Below are experts of layer 10 (counted from 0) of a mixture-of-experts language model. Rows are named router (the router's row for the expert), up (a neuron's input weights, with its number) and show model dimensions 80-119. Each number is 128 + 24 x the weight over its row's rms, rounded and kept within 0 to 255. Numbers have three digits each.
Before each expert's rows: "comes after" lists some tokens at least twice as common just before its tokens as in all text; "gets" lists some tokens that make up at least twice as much of what it gets as of all text. This comes from a sample of Wikipedia text that the model never trained on. Tokens count by the router's weight.

# expert 41
comes after: "\n", " List", "\n ", " Binomial", " also==", " Succeeded"
gets: "-", "|", "=", "\n", " |", ":"
router:103077124125135121113119102126150146117072143135171152174116137160127126085121134104162156112150179124089130139135116159
up0:077100138118111099136099081146139131106144150132153158163141135154178127127155121163139143094093125091110116146137167126
up1:109133154125108110102171129154193146090123128115147129164130094157100098080140145108140117119103131088105144125130118143
up2:147114133133104140086165105131148110113083143114157150110118148139140134104181137090129104123148127127104087129127162130
up3:092140115109102152126095108155146134138109114107169166137112167061144131091095115178142131139160098154115136104116124135
up4:133133071147149106097161140128124127120077116159134154093137146130104150143137153127133149113166136116124100140093134154
up5:103145121151141167115131128173118137056109115116109158129081130171123136124169118142159118108168121149106116108168136139
up6:123137154130138128085140164118115137175124158125113104157107124119135123103135137175153129088099127191124117095190179118
up7:151119153137125137159128147110131118139115117139115136152163145100131123114124177135094127122161190065150151156156093184
up8:123146134139118111131134164145188085090095099119152130147154092174126124119117194178135121172100174119108136103123105110
up9:099112109156113088133158103156170101137103112130122156139138139163159116094143141138142134131149124126134162117128134118
up10:136128152073105139131119083130123096098085132112164130140087123125164143087097140160137084161140185126105126114131125108
up11:143131181122089162154127114112177148130116159132198135103134163141149106112132120136149098115154148148121141129167129132
up12:116147108114135143124124118125131075123099132130118113148140152139093163065118132131175140129119170124134149130114130116
up13:145070092125086105177113152131084136120126134095149140138140135150114118125147175126135111111132143105159151132119124123
up14:131133142161198135121152134142148094100118148139161130155093087148120124116134137171134145108149167142134121139103128088
up15:115134122118078150098103175123179143140139155118153111157099117115100160083134089119153129111128140124087169142129128130
up16:147126176092145127113114156131100086164136139105137173163130123140124141124082109120118140122145137142111125170127182144
up17:121143176110119109127088117118135139087079135208142105149107144135098143108161156136123141104118114105136137140178131090
up18:094128097122101148120134125163102142136139156124130100146084132105129146124171106140162072085112131128104157133112082150
up19:138126171089160118123122130118144130141128111135165143134125112145137111112104116150123151128073141182118174073081114102
up20:062124120087100085122135109134104136112115116131104139150104144134121143114108132103179142146120105147105093133145150143
up21:145124163151182116119111067162135140093106150122125174172117076140184153118138127095090122133136145124164122105101135124
up22:090137111105093116115170112137136155085159117147101130176116087172111143099096115143176169136141131115119175140098129116
up23:091123115121098137102117083130125162100140115129091146141128112123178128099138139103129116111117131139124154149143172108
up24:099103131141113126152089160126185094145118115139156135117143120110164114114119090144134129137101154135107099138121110146
up25:124067144126163164098140130099130141122101160129122120079158131135136124117103111129168165138135116131106121133139161154
up26:126096113134132121122108114131128109184112115185132108132102177149116091126132142158099141148126114121102139108160136094
up27:153115086145117140067085098139131132066111137167099135131125174147106119090144089100173108119115152137152144133157119158
up28:131151130117136123112140180129137169110113125154133153122115151128159157139126127112087097087157163114124113140131131183
up29:116156132155180120120140151149194126121099145110138124129113149120139159138080158123156153108123148105146144153180096152
up30:147111104119115156146148140117135157153090127116158135139167136143092132081125136115129107131133148144159118109145160143
up31:171122137162099102111114148125130161098093136144154110120116088120143125125153114137100151133106152134134079137110145115
up32:141098133163127110151139103155176125129115111193131148123129120126118151144097126120158142140179109118123066073116127145
up33:145131116095134127167138152120123098099060117159101164130127153111152080119125135115133121102137127119129087114116113147
up34:107125135133130136161138153123108125115122139111129131156129135132118146143154102125159138137140156168144143142113074110

# expert 62
comes after: " of", " in", " to", " at", " on", " for"
gets: " the", " The", "The", " \"The", " \"the", " (the"
router:104103121159141116119101132141132128110119130107139141118126150141126126107121101125146122135087144090108100113124114098
up0:118101130135107118150167083144131141112134113080158146124115070146115144135080139127128095104149123133118075095125116129
up1:109119151097113146111118125169105103134108123130133114126111156115113133163137128104124142136131049132137118165121156138
up2:127119136129145131135096121154111128171110090118160116106112115173138130120144112122112151139137121128120121126104127099
up3:108119114158149102110132126118127132098099112117126153158124123146089122078127128160113138150149176094139115112090159145
up4:149082115134138121143151081115096140100112095169122092093100102184144138096133166127112136120140142107117152117127133087
up5:098129122144129097110146111173129099159152146118102131108123119097185124103134142105149117163126190112156156107144127166
up6:183136113135124085100081131135147183147126124139119103151144150115139084104173126145119112123098160102095180160122105126
up7:124113125115100103129156146110127138139123116120146111143095123147138128178123093143098164134161140122114122088174149100
up8:152092118111125134132139179132131110121089148124138149110116154133117120084120101137115119117113106144089123142109082140
up9:118105170123150091100123106188140107121157123088146144126132144139119116119178095134140109109111107142116142087121139163
up10:130116123171146130144112197163152146110079096140121110144138113155110143133083169130097171154151118084155125129098124068
up11:118079114103107119116097120109112130135145136095159141098135125126134114143121117123142161121075135173146124141140119135
up12:141142151083098159135106169170137115170081122145103141121078116153117135100098113133139111101144141103150160097122100155
up13:160144148153103182164124108146117153083152112090159193155100124115098095116136086164124121135070147139135144098106104089
up14:126138147123141105116123122157079125131121141133168123133114140117121080081100102125090157102131117097124110101162132165
up15:116154146161103119144141150111102167141143149125132104139146117145136166111090124104153186128088170159137128138102148111
up16:150167129118139135127098139088075149175089165124123139121143151123155153132148138128148162094148140131130123115108125153
up17:122150135165074142101111080166141128087160087092122136075129162119129091122117152095139113113119131159100099151142169105
up18:130123135126125159071135186107099137123154123131123125141078107118141100143087064159168138139115164161091145146120165094
up19:143131090117133131142131117104099138148104080109137172134113110136142106149131137171084123143158094142098131140124090145
up20:148108105108104098082123121099168121135111128140131116153143134111156113116086139160148121091133122158124123148118132157
up21:178119090114129125140128136126139104128128112122130123119107133129116106164128107189117147141148147117090109151153138105
up22:115156153113159128112120094138074146142127090138094138096117132119117136137147113110128137096148133095131134111080119152
up23:171154099098076131113152096130148133107152112075098148110135115139086155082141118092138147160108121126107110134143145107
up24:163128094123096136078147126121150166146139139125109121102120141123116135109095123093142129150141136084093098151085173135
up25:101099115107136125121100153137109096145181163093120122135107142133147111146145152135145102133121115140138156154116166150
up26:146164137098116141117155121124129190114114143148129149077096146099143118123153088148181147143085106131066168144163096117
up27:119106104098150129139080122133141155126104111116132138091121107108100101116135148119125151115129099109154124094093096100
up28:121126086165151134166112163144137054148149115123124129108145125152119111092150078126150112134109139148176153148108069115
up29:134123089185129135159071109142118122140165106097113127119139169137123122146133161112087164143081116094055106095098107109
up30:152128156146138090156115126136164130118145124166135156100144196088124130101117170115166128119141147148120138107159137089
up31:109112122103125158096121125070089113111108104097129173160127136133127132120109111168109122130099086082155151131137165100
up32:136141167138135094143132117106124116113139134131148098147116111096098129186116109096153092137163089138148132114160106142
up33:102098085175140118073159111107097134116097112091138107121161137094107091114124095146125114114111128112123165158164129168
up34:141104076139174106132132108142121135157124157138075134113147150161136146082145132139135101152108127108120089179145120097

# expert 54
comes after: " the", " of", " United", " by", "),", " New"
gets: " the", " American", " World", " States", " National", "ian"
router:105108143145111099089146136157122126135135151148157168160157124158117156051126147136132167143103147108142117093156144104
up0:143124133169158081140129097137122156115106124138130127114136114128173118136119142135136149111121148134184146110122123105
up1:135103149122126120120056107079099141126114115156076101140120157160098139142097103123108131131107156149152110173153121136
up2:116120107102067123091135148153138104161124184081119128108135123148112153120155141164091092103085147124126128118139126138
up3:107103147101137170156082108067139154135069172130141136146137115128097109105120140118119129104063129137174160128126132125
up4:106172132163144115163137078145094125132087124174139121121134152111124125090085116139125117126155178106141111131169170132
up5:166140136115120117159142100126144096147125116149122163125127124132165152156129155118133154117095112147068146131198150152
up6:171142127131154104090165180113126136146170133132142123107134110129163121125156118116133158125102153120113092160096094109
up7:115132161160139104092131145098095117141128127119120156083137116117148114110081179125099132099105082155185137093133109132
up8:113105146120141123156125130109122189139094143072111113113118130119114092115068201123128154100109111109107129113146135097
up9:117152114160158139113166170083157093134144118111184127115116132099122123145117138130117138099135140132143124104143138120
up10:119138129133144142143109100167099101130115138086143119162146096112113106103170108137098132143096179138145122160158129096
up11:120100154108191117120090155112141149092143145156104137144115153091158139142119112138103148117149117139125125111144122117
up12:121070107152138084158141144137125132109102120132122135161135107132143133102126110147120128150115102128100150127144141102
up13:111093139085125110099164114135080119144111142143132136158108099165124101119117158097102143124080137097148132139155204121
up14:138134107177093074116159062161127131131126160142127147146149136116154109105132112160120166143121154152164120121132113142
up15:156150146134116137145119107123125104128122164105132140131126123113131098115135134151129146130109123128082122090104064139
up16:083103116119137157102100150139143114160111166146171160131130125119129140111131140160091189123114126114144096140127129101
up17:167151126125130084140140115172109140130137167128157141147124150144118129109097117149139111095120129105127149132138108149
up18:088104140126105115059160106123126158152174115130121139108123115116134132096134127115128138113150149098108150135100105125
up19:144132148111118129136109134101146111205119141118119095157138086157115181151163151132122109124069131110118112133121098129
up20:133161153145137113086130172104090142156138130121103117146142145111121123126104157096103120190103119153147142089148115132
up21:118140107134148118103127179144150161108144123113105156166171143192099135084093137147094124137139146124146126114089169130
up22:169143157116155109128137150161092116119146149158095078166101105132136135112106144156128101110102119124162132097102113111
up23:141113094146119142113119101144138141153135130090125088100153091140119090134141162134143169091159122168096109120127115153
up24:130124076118138124134147094142095154107149129174190184140119130156082123135112120138128142167141160104132110088143139080
up25:093112124099133149114176141148090106121123129136106144166148124156123125117115156116152107100110148123155117150117143089
up26:148114127147125135142120114154140095133104146141092154136148101128160130131170113133124144131121109142116097115139156148
up27:097126122152095131133145106139155159126117134136164096148133158144115111040090178157133095152151127111105076126132125107
up28:132137154123104142123127153111107124131120159132108158152123089112126143106153099132165152119091104130158127137090144140
up29:146100139168129127088114141141147143118125148114124140126134098122118105136134098147097142125127156127143153102132116098
up30:095107151107113124129134144132090135125125111108151134124134134166112042122108114114140138090135116136123129132147156112
up31:146118102142157110072118087135114153122147141144128126103150112104125148145115068147165115155161166110122156090101152142
up32:117156136129101126109159110153122089103108144115141136146161126140146119129106160101156080101110119140141141137137136122
up33:085109123114110174118123122125159134137137118130146111120134140114123110093145121151163129158100110123075089117098145082
up34:155127136136114103147143118123094126175128127139119091137107108118127164077105099114117120104109144133158156120098093108

# expert 100
comes after: " in", " at", " of", " during", " from", " In"
gets: " the", " in", "In", " In", " (age", " from"
router:089124148159131086122128150119132128122107150103138162138129159125123135119111108127138110148133147112105129127125131104
up0:121124144141131116160155163120157140144167143130155127108124125118127104100081154150118157094127153066160123155110175104
up1:112091129156141141076155137103148113154167162167149144118147140111099158144104102129131111096110109106121131100099120130
up2:120132149102121139121144132115136149143169152111100121124130151129085104160137117100194098163118141113123141117117177169
up3:137153126145155108099100118123130116121112191146070108140120114130157131141144109124135130165120133105131126134119121115
up4:193131123105132152116082160100108123131162160121106147090124112099121146107127152119139121135130164122127101162167099109
up5:102170134094112069108135191057098111130128149112094156144139118137169130089116141127057150137114113139089142099144160158
up6:087137133100119141124112160120135161172138157113117116180155162156115118115105178108125109164124154085108097105139174106
up7:135099141167139094118141155116144136111111161108137188108136134141151084101104142162101145105149132153080135139119107116
up8:092108143139126139105164121147148165139142106120161136123151165129144111123132102158132109137151148138126110137101138164
up9:144082134124166086153119145125139110118126120054154130080130092150144175085085117065125130120140162133093130138130158125
up10:105117137141148114110105125160129102099153120120144160087127144109166151137117121111125124128091164117102139201117145145
up11:158082118165108113116139134129159102133108179156107184135077086136126121156138105108135122108165116108138088156110131087
up12:136124127133119133105161146146150141116126150093110149154173176152139125121108141140124107140097131123139080101168141154
up13:092125146132137126159139095158096125153111133121090144077140127136149138143183102147114167148138132129122130157086112110
up14:147155124177134099146153089133104105168167120158090167130113109115121111157116116108115156152153118120121144165086134126
up15:124140093139113105107144112143082144171124138135101095144168124176108119143128172109109143139106117120109137139123146117
up16:135137128107103137142150131122137118137123166078140156129122152137167162119093148103117122127107149130133146109116125129
up17:117091132147119158138080167187172107144083163140116139111134139127137143113109113162126119146138122136149128079152115101
up18:123159114118112071097109131140102099156166151083096110105124139071100083149146129151146114171122173148115123131100129118
up19:083148156141154099120118163114146107137133148134123118102103130106127158158137173091143124146097139110144096131101102135
up20:087081092092131131132122155123107093123185125129138152120111142143129106112120110152195144103128152164152157176100144126
up21:156167170142178125085120107147185128156114136100128159071138153129136157117148114146115109122128136123105110123151141185
up22:078103154095155100146112131105102138131112145151155173167148131118176161146136134112163141113101095179103185147123099132
up23:130110128117128129112094132103129120111121149127143157130108156116151133091154136137161108130133105146091124155142107104
up24:088123139139153121126152134087150160118147153090107100120125135127103118103119116137144147107175128160134150112101110138
up25:105098142119153122135130180097153157096154143100128138101131082069124113134116098121139066118147116123099105121126162134
up26:116173181158137127141130126115126116145152117139144113131108113102141104112132129128130135121193149143128119092123150151
up27:107111115205184097132133124114083148129126147129105114136081129130098098126142158139144089130124120161144147146091172151
up28:096146133157156131118143150113126143114146123140099140114050118183124120116122102132159129127125166127117117156139147143
up29:157093107111138113119119128103112126116133152116135108124138131145095124136106156112135161129155114118117149106127116158
up30:132096140144070151123128124133121132120138155162168089194180135109128085124098094155142149100141127078100139114126168145
up31:090160130130151136101155131121065116129118129145105147147113116095180114106086158121111136162103146092099101135104168096
up32:117114085173122143158160163132133134141085117110145103132146120146109141174103141148125138115122115131125112171145122112
up33:122093119144119087140117119175078123112154139115131155124132126136115108134116150116101081128115102158130107111111111091
up34:125137104084138116088162115158125112137135141110158132143160129156143150164101122109139136134144119114125127147129092103

# expert 92
comes after: "\n", "-", "\n ", " ", "\"", " (200"
gets: "-", " |", ":", " as", "=", "|"
router:125125168145124127115115140105123151075116148113159162086130167141097134105104121145167158101089146079144148119147166111
up0:069120120158137122140139122111104173088105142129133122115120122133100121140115105106132123136142104114130128163157190121
up1:099158125116075151133104121118156166147154161144166116116167166114155149163136103102129136118121152114095127161151172144
up2:087127176162118131127122108109140136111090141109140150109131140127152098131128126142129114149109109084126128141087186128
up3:143134148150155150079102133089124126095112139147112178107134147112160129166150145134119130146127159159114127085136147117
up4:108151086168121111108099156124150115139195120141052126128089113156170104073115174144177122091147121128140157119142113165
up5:124166125107185130148148127081134145085168152150148154147098154136124121107119151119175165128120141147102140161147112123
up6:119134155140120129117099108116149107124116141111136158076168135165101106147105136135151139147134153114156131132173153097
up7:179093139142128076119095121110118099131170119114137156146113087103038110114120176150134116122114094159155152101165152105
up8:087096136170136123095122122114107131109106119146134140185065159115130157132139124143174138146151106084149120095130139113
up9:104108102109140110118109095088129083085131096100145145148143086112114114115120127122112111129106161127179127093107158139
up10:137113150105141117104085121116099119112145144151089159108189124147110116138145121126128178104118118100156143093112123140
up11:158117154119131149177158123169122170165088158127109136127173143098139107096113139113120133122109140095161162117128140110
up12:142158150148121133135132102151122153099136157165153099170103082139131110162078110142141150167120140142164125123148104118
up13:159145135135132148136156143120148114089140122110157132127121109133133105148156105122173138122110127137097097121123140091
up14:092125131128151163088104159142153110149097165112152170120125108134138096140123104150152142138110165121112098112137110124
up15:117132156129119114127104097145148128159120140130136107124096139136139103150128165146124102112100142080132187094210141105
up16:096117122128131129112123125094139124099134113162115183140126135146102146103125159129161126118078112097164132100098187177
up17:091118105113120150132113118089121131108138106118146145140153121185095158126122126175101133123111124140169176142142120061
up18:161154131117105091117114142102095139087110140089131118127157133107100095137110120120147189122154102147085124130144158144
up19:138102147100155151130139156130124141091109150104160175141121151109124115069111090139131156124125102160143122142141176113
up20:135128148094159098122132149160133105135143159094130134125127150078138113093103122088152137161131156147138141155108110152
up21:112107121149119118150144135107148132082125109130157143111162134147137110113102133164091177150143157137106154145085144096
up22:166108106134153120153120155136122124089106138116108124138139168148194110136125132104171182117126121122108145146149164142
up23:136175155071136143189127130098127134146149147111137103118151179133087134127142119149125152093144139119093137121140101119
up24:084123101109160186072122129135117140166126160078119168128107136147099145118106080111148132129103145086146122097114145087
up25:098114155132117145125118130106114137133124136111119143094099132141166128114120168164132113145179102112122106172093127119
up26:179124130154114107090138161124096155107135167090108129154047129137113110125182116140125144140100114085105123100091123122
up27:122160125145122141149124169139146117074142162129083159136145151118113183143128124113144139148063141164099155157130153149
up28:133112115154148112088138145118104138103144119088161134109122131137159164149187118115176145098105143116141136107120141133
up29:159150099082143110142141106113124141146125104133160178129084092102122130133088157142129158141096123159118145149135159144
up30:165131142110094127112102122132144126103074161145159148111162123142100103123148102130171139160136146153148106120121084101
up31:141131141117080117133137125109146126132122154127114140134144147110159115120103088111097112163125129089114141117098101139
up32:127126130146159139074097130093140120075133147129150129128118110132106154109111106159146156123104149108092132165143128130
up33:108125120107143129101090121133134157125124164109102084140146135155108079134113132116159127115092162108138110108152125160
up34:122110140110134139119135141083143159131131102078182139141091168105110140098160155170125143094120128126150131102116129118

# expert 71
comes after: " ", " 0", " —", " 1", " 2", " —;"
gets: " |", ";", " —;", " only", " –;", " 0;"
router:092183132175095113097186157148115131088144146096116132164138142149136115117132121114119108121092115101125103122128127124
up0:109142125092099139155124141142120113137150159112084150121172128172113103108118144189079126147097088161160077148118119123
up1:131152148139083134130111150144105088149134148131085128118137146078141134065108130116165141125122105099100149113108095116
up2:126140118146074070120126082153139127105133151097123148126122148150099104170122126109090106145109124152124123113082136166
up3:099107108157126106149167155105125151152113138155148131135175094136137150130167138122117118154174082138168136138143145170
up4:119144139117075130141119118156114132097115153118126138166133130148119118083117153141113155178101085144104104137156144117
up5:132148149125142119076135134062110139129106121098141117129088102135145114118093171098116162173136064109137097096182143127
up6:154167106088163133122156155090107137145113139096083170134141105156136169109138157102131089115089088120128142100117124141
up7:140127139121145144189139089104105135158146137123117118120141110137109129148120147051104132173118134164100150154063116161
up8:102122091122124134108122151107130189126088124099120165137174148123118151114121107138147111166178116131080146128151140107
up9:107151110117110151144121128134123123064165179149128084151144142091111109115091109181167105097116072115104170141146133170
up10:134116154101139108096149166113169129122117144116101104168127163159131144138152143139130124132121157129111115140160152131
up11:118175118141131150141125149127107122148096124117096129212164148117130110134122106175129138133156159121117115109098109147
up12:135156114118129137143159131138155135136122163117119136158142150109112137143185124105128098145083122168119127149146097125
up13:133137152155153101131171158087137135095100160104161140162094141161153143121102113086100134115138110171117137158145125113
up14:147166121123141150149132138132095134140129143099120110148148142109155103132137136115104139157155105141135163108154131121
up15:115163121131158157143149147170128145108153143118152107107130128138120111136091129132145147100136117093144100150118150186
up16:099134112139172149158156112112151147116125174162148146179183111114141118111151118154165122125101113105125116103148144119
up17:122149132140126111108168191113122103154112135126105110158139107090090133132115132170180136146141095160106107167108117154
up18:156204141122091163163111144134157138161126124158121130163144141117120119158151132125121114153120146113157105114123104157
up19:138099152107142132150143112148121050135149108114123181161126086139132132154102090103130201163093172138127118121110124114
up20:152115123098101123116094121108157099097128160160125138137160099167111076167136129126124079127145103111107104110127142142
up21:110142132130127139159161109185156124110171158087132129106119112139144117102150169127145106105108114142124118121108099117
up22:103113123115116111121124153109156145096158166114148120126130115143133105148091127096088118089118108118130137109140126122
up23:117145154104112108109157087134161125127128177149110131131091134136185116115151108101148095127134094135122108155150143139
up24:124093121130096124132114144153112119127131159147132127186135141130154101213110120131158135101142135133079145124159130179
up25:149107099096155104169174126172144155131137125114136124126144140121089096152119186162154098128115136096135132137166116160
up26:102105159083163122144130108102124116106126128143158095140146132174096137099140132146145113177110157110151103124145098164
up27:107129118108167084127144155120149117135152175156155175124152144098126116145138140112142106147103130111112130157143121113
up28:101180133141098092147132084124119138167119130118146126196127136143176076167110120142079094144158162105141141156144122107
up29:121146139095155074127139102187143132159100121105140130139137115112102146124147121139075143103122153141128115144142142175
up30:129138087077148104112086113119174103083142141157134140096129148142119103133104151136094125121102138115160116070131093129
up31:112158128120145134139151129095140152130148154126152164147090148122141153128132114164122144128111107057138059168106128099
up32:142163130189152084121132106141108130130140134155115110109132179130130127091156130079120093154125134114131118164104175113
up33:113151144129119111103128139051076133113141107100113109124127136160120129107127143112137099142099147134136111121156124109
up34:125124108112072116113130132155134104138114105137113125118147114137131144125154123127133134112120150093138113108090114147

# expert 73
comes after: " in", "\n", " of", " to", " from", " for"
gets: " the", "|", " his", " their", "'s", " her"
router:133159155127141106093104151115139112116118128100119145096150086179153162131105113131165089127149112124122099118107149139
up0:154146101110200137124144154115119103114132141140119132107147096164088136092117102108108144143147115128119117121138123106
up1:131170127169137125126136155092164107075158127108098090081127099166156099127121131132105140123113135142092120122122097166
up2:120109103131111111112098150115142137130114106132124138084146140138151109104090109095141120113114097136166139125135157104
up3:125138125122114128101083194153143135111130118079139173159147120128113102109108092149141115143144105103094097127115108121
up4:132131139131121109156122140120133104117145131105094133111153099136135163078135122120100143109104110137166095101153137093
up5:076180133126118123126075119123118124144105140129109138111133087143132123095100068139166160144162111110083101148142115104
up6:181170129132136124125128169134162137138179116146123150084140100162129095118150126169125120106129101124129127172094101084
up7:116127134139134158134139118104159099137158113051147100139172088102163147145114126138158124121154090135133123136104143100
up8:188114117151173137118109079136140123151124113135141126077122126165145124162143115112157122143110102106136137146130160125
up9:115167128152128143097120108133123099102133155122094126123129150147091125159106119145126092124149127147095190147133153144
up10:148190141138099106118112094104158159107090122145098129130104135177122109117145131118220118126163103098122165105133122170
up11:155197140116122124140111135123132079151162092120129122131148100171128157100133134149133154136130145144131130106090085151
up12:128129117094141097149121125163117132158184144117078115147114174161113128205147148158116127133121127131145167129141157132
up13:165156130145161113097137107107125101105092108080166115138154165147133114149176141133152086122106093119127098130148159145
up14:139152140148149134120130115144131132125108154120126114114127132096196162111094116166140147128130133119116156141159130121
up15:162140147135119108111107102132096172138119149135156127105138111168147106166120153118174108112161142059124123140117158116
up16:071117139150130114079139117116131109129104088183113106085083141173106142142167138124142162125139110111112120105145144153
up17:089122131110151092117122111143096079152115147130108133125114156142103122160128108127148145089161090149104142117143139098
up18:120130143111099146124147142186151155129097165154160135075166149146130106138108177115168116101128110160142137130090097143
up19:111141132105120111156119121140086131113123116143104177175136138166134124154144095129105082145116096149151138082143128122
up20:144177118098154094106127164116146152093151179136120172108106098167096119132090130163177155156107143126127121128105152129
up21:165134127159115141095148113077123130149123124101132138132139119103111116120127112143147147136114166145136097095138140064
up22:107106146134094121142175123084133130135143124143108104127169121149113129168147154102134115152131128139147101150070149156
up23:135098123117132160093091148102084170104164116092135102153104119141148124146095111102164112135162116140113137105151146143
up24:061102087106168117173073122102122150114091131143119081116158120137126160120131153105165137125129161120114144119130093143
up25:155119128117155156166135135165136080142128151091119162114142155145135107159120112150114143134141140135101149110100131138
up26:081134115110147135111086186145122101109141123089136097126137118143126119124114137126149135138168095145135092134121108123
up27:099113135113139118110136152134134149124141103117114116095133092176163110139135092135092169152144097156086100140142135155
up28:143132089115156094106134117144102134105114151112103111135127106114127115124109110102156070141125194120150112116108151088
up29:109109145118165120092109089116116104127096119127154119149140129127128130133150135115153176122093135083148173117126148086
up30:136129103111170181134164129155125135115099119115105177074098092122147133140171106129143068124125123120132087139105134145
up31:164135154177114098122084120108163111130117135115122154148106134127108145141140122106140124086157125117094121130174126135
up32:133115078178109142133149105112198124142126178152148090093121125145103140117098129149131140123119094113139118154106142126
up33:122114134133152098087096144092138121113115168118107147126076096095116087145114111110155106129162153159129128095055124157
up34:121117127121136155084147131086127098153123139124130138124122127183134155093102079151148095122103130106097140157174167158

# expert 25
comes after: "\n", " an", " —", " HD", " first", " made"
gets: "-", " ", " (", " \"", " inter", " dis"
router:134074158176117144100144126166138154085121150109144147107161141144096145161133122111177107101107114149157133090156142157
up0:173119136180167135130125181125141179079143123134154134132145163129135157091116152139176111127137123086165099152126102141
up1:173116082113122123120125176140117112106127147095136107122170159175088138100120160150176119126134145098092110123162164103
up2:144075155114113109137070151109135112135118144158151173137153127114163114148099102104137130124103122120120133104132160094
up3:158127128104138082151113128147108098141129115119132129132132118121135129129154117104157156120112131134127112100145183157
up4:142112125141112122096132112108172136129163141074129117170132115125106126174151138119127126102099130129140126070159103109
up5:103127152118127173150106139134128105145088113154152142113139141119139157145116125123173127085103098115112125080156093158
up6:107065117132137177114119116169144102147169163141135125098129129090152109143102127111136133087135114079148158087114139111
up7:112082168141124139100104146141155117118120132064163120104122109124112136158145130112133141156095168158138124139151128149
up8:116149161134124097136135134166100178077122158072099140154151118136097114128090145135126157093145147150099102114158135129
up9:113096165139108122143193126155103170116098153126137167150134106129124126142142114130123120118132094133132106124145137125
up10:148124149139169168050145119122154145120115136112148106146123110134140097162143184110144107146120156134125147130124084166
up11:127123179162111149084111131118124117105185151164107138107125139123130164123145126123143119134077129140149131152144143161
up12:076109114141082114139084095126164157140123131151146112141147142154101135159074124103180148124133159151101118099131114128
up13:133112122111148090143138160130149113132137110193111144119103151099131102137134132135122132166118114128139157153085141142
up14:184082127111111121150122153146129125146155152144151144108118113091115120105131193120147110152126109136152140097095144159
up15:177101155173138127143127123126179171142115144150136156121153108126111149121130175130146083078130090102138166164134133141
up16:147123129124136136105131122137164134102148146071108110202132136094146112125103134099144154138164154128155113137178162135
up17:119090104120110111097164156147171100100114158106139119123083166121125124123077163132130166149097111127155126121096137091
up18:124143168108154144128122135123116147104122128103089121128146144130114150111141057103108131080134111108137161151180104128
up19:111137164145099165113117148135134134150133113129153105082117133156149124165147119106157139104082137139091162146134162133
up20:093152147104160125142103101147136096158126122167131129154084140094131129127130133150116138115122121144176109096139115109
up21:162098145192122144060096128127144106112125155077140127119118138137105132172123125184165144085104064112135145119146127116
up22:120132104161077135121151117150134129130094160147103136091093098114117118122129105150131093154105169142164116104116196126
up23:109125163135117131121154093077145145128141120135140123089109112138111171101120132139131149124108156155127152089115119155
up24:054139109193112164126078130134093120151093168118102114155143123115092153114141153119127179111087127142163104139172136146
up25:166122111140142070127065139174124105118142121140164163128106114105130135125153121072134096106151122094099128093092121139
up26:104095133112127088100102129093100144123172137175089115111146154128121098096120092119120114133142139106155137120122095127
up27:181126110137124131124143140195173163085118138106149148125153135098135121117122124134131173085156136127127125126100147133
up28:138155094179171140102117078113137128102137176094145086093187163105160156121141105081119127084118124149106136118124104088
up29:039115116115126099156160095133134135079138167133104111130121106124094136121118105094110134133112156101107099112124140155
up30:116117130106105139128146141132145144107119160102125137139128091107090136139119124107166108118139114120099100076107141130
up31:117117117162142105098136114116119147121142155174140134097099125124076161177077103112122149135121139119105111112138139152
up32:135110134094113123147154134097117113090080145107095098148122177128113178201141166106149138101144130138118134117142121112
up33:119075113116115099097139140134100154119153151132186149109162161091100090122147156136109128133111094095126153138124150117
up34:124054143142106107116120116149141157144161122152116148126105109115112126131179140139145123107115072138143158120168117101